Weights of a small mixture-of-experts language model, trained from scratch on English Wikipedia: 550M tokens.
Below are experts of layer 5 (counted from 0) of a mixture-of-experts language model. Rows are named router (the router's row for the expert) and show model dimensions 0-127. Each number is 128 + 24 x the weight over its row's rms, rounded and kept within 0 to 255.
After each expert's rows: "comes before" lists some tokens at least twice as common just after its tokens as in all text; "raises" lists some tokens whose logits its average output raises strongly, later layers aside. This comes from a sample of Wikipedia text that the model never trained on. Tokens count by the router's weight.

# expert 38
router [152 168 126 124 128 133 124 156 129 116 138 111 172 161 149 131 167 162 100 149 116 139 156 129 115 102  88  90 117 126 144 121 168 100 172 112 130 117 126 133 129 122 142  98 178 146 130 136 108 136 125 180 123 145 126 122 110  84  91 116 112 125 173 173 126 138 102 166 171 133  91  83 135 139 112 135 120 115 141 136 168 100 149 143 126 102 202 155 157 103 108 112 101  98 161 135 141 147 152 148 125  99 127  83 158 144 123 138 133 116  92 130 144 147 133 118 149 116 126  93 117 126 139 152 100 142 157 166]
comes before: " |", ";", "7", "1", "8", "3"
raises: " Conservation", "ife,", "ism,"

# expert 9
router [146 175 109 138 122 183 145 147 148 114 159 109 160 118 115 107 156 171 134 150 109 133 154 135 145 128  95 127 100 146 160 114 119 156 159 125 137 107 122 145 129 115 129  88 164 125 122 134 125 116 112 152 155 154 137 131 105  92 118 113 101 116 159 184 125 155 142 150 184 142 101  99 142 133  95 122 114 119 162 135 171 107 136 143 130  85 184 154 141 108 105 106 132 129 125 122 145 156 175 142 134  91 149  75 154 153 118 147 183 120 114 133 158 150 114 115 112 125 145  78 116 140  98 153 114 128 152 152]
comes before: " |", "|", " ft", ".5", ";", "5"
raises: "ership", "ism,", "ctions"

# expert 30
router [115 141 132 146 148 158 113 125 166 155 131 101 152 152 133 124 140 137 131 156 104 141 161 127 134 121 101 122  99 156 156 122 146 104 145 117 150 120 125 130 119 150 149  99 170 146 109 156  84 139 115 176 141 124 123 101  83  91 142 117 113 119 152 161 144 144 125 147 190 133 104  88 161 129 101 141  99 129 145 139 162 109 150 152 147 115 189 173 171 100 131 108 140 120 168 110 151 137 147 118 144  91 130 123 169 167 129 171 146  85 138 127 147 147 121  87 137 101 114 120 112 101  91 159  91 130 146 144]
comes before: " ", "\n", " 0", " 1", " 2", " 3"
raises: " example,", " role", " include", " typically"

# expert 12
router [140 141 103 134 148 146 102 181 146 155 170 122 160 164 141 121 156 140 120 127  97 143 131 142 139 102  97  58 143 126 133 108 140 140 147 137 149 109 133 128 134 167 145 130 166 153 127 120  96 135 106 158  96 145 122 116 115 105 154 105 103 106 162 183 146 129 123 130 185 144 103  93 123 133 124 161  91 129 152 135 142 116 132 175 113 102 180 156 165 132 107 109 120 103 120 138 151 148 149 132 139 102 173  99 153 155 134 156 141  93  96 151 157 132 120 113 150 130 152 102 115 113 118 178 110 146 152 154]
comes before: " |", " be", " to", " that", " not", " have"
raises: "ourn", "ership", "outh", "airman"

# expert 14
router [164 147 112 125 162 145 120 158 126 149 132 120 166 157 129 112 149 140  97 131 113 133 140 135 124 130  72  88  94 154 137 135 130 121 143 120 147 124 136 141 109 159 134 120 176 171 128 142 121 146 116 155 132 129 130 151 126 122 144 106 112 118 146 197 161 154 107 144 162 133  78 117 127 135 129 130  90 117 172 143 164 104 132 145 127 112 162 133 149 125 106  92 134  91 137 119 140 136 156 131 116 114 136 119 159 166 125 148 178  81 130 129 135 160  91  86 132 107 171  76 114  98  99 173 101 129 168 160]
comes before: "|", "\n", "-", "The", " a", " been"
raises: "General", "==S", "==P", "===", "==", "St"

# expert 7
router [128 167 119 136 144 141 106 163 132 119 135 115 161 180 125 140 161 158 102 141  98 142 127 150 102 139  80 125  92 122 154 100 146 133 132 138 142  97 139 165  92 159 122 108 168 161 114 132  98 128 129 160 141 133 129 115 134  99 119 108  82 111 166 168 114 155 125 152 170 134  89  93 134 133 140 125 123 126 145 145 153 126 147 152 146  99 175 172 152 109 111 101 144 107 152 121 162 179 116 139 122  81 125  95 145 159 115 160 150  97 124 134 162 122 117  89 134 106 140  99 119 143 120 164  98 142 145 169]
comes before: " |", "|", ";", "6", "5", "3"
raises: "ports", "pan", "por"

# expert 37
router [130 162 109 134 140 131 136 159 131 116 141 106 165 143 140 115 179 156 113 116  68 160 166 159 117 132 115 115  82 130 147 138 134 107 168 140 131 131  99 149  98 138 147 102 168 151 142 145 106 164 127 148 119 140 141 123 109 130 117  99 107 120 147 154 115 149  94 157 153 136 106 124 137 144  95 136 133 119 157 106 143  98 119 140 158 109 212 143 155 103  97 110 132  84 134 118 139 142 158 151  95 123 139  98 151 127 124 167 166 111 119 139 139 144 131 126 158  87 133  71 121 115  98 143  92 122 170 161]
comes before: "-", "\n", "The", "===", "In", "|"
raises: "ertain", "ST)", "rant"

# expert 39
router [136 124 139 135 146 161  88 147 139 125 140 120 175 145 131 132 153 151 115 130  74 147 185 175 111 108 102 111  80 154 143 133 129 116 155 156 134 113 122 151 121 144 141 101 178 143 118 151 107 153 104 149 121 142 137  94 122 122 132 114 105 100 140 149 142 165 125 172 164 127  89 108 126 141  73 172 130 136 137 122 136 119 123 156 156 116 192 155 152 120 130 113 152 101 152 112 143 152 156 145 126 119 172 121 147 142 140 140 149  98 112 136 156 169 130 112 147  96 134 106 127 123  90 156 104 148 169 171]
comes before: "\n", " ", "-", " The", " %", "The"
raises: "):", "hip", "ography==", "ether", " Total:", "atively"

# expert 46
router [166 166 104 133 136 143  87 126 149 148 150 108 142 127 147 101 159 174 122 151 115 133 160 157 120 127  84 107 136 129 159 111 129 168 147 125 154 121 132 140 126 146 140 101 138 159 117 151 109 129 118 138 131 137 154 129 142 118 121 108 116 120 148 147 113 143 104 134 156 163  87 122 155 150 109 132 114 147 148 151 184 106 130 141 144 112 139 181 149 111 106 108 191 136 158 117 124 142 161 163  99 106 162 101 170 149  93 137 168  77 118 162 176 155 133  98 166 115 151  95 127 101 101 138  96 148 134 128]
comes before: " the", " a", " his", " this", " its", " an"
raises: "ley,", "ter,", " 2019,", " example,", " 2011,", " 2012,"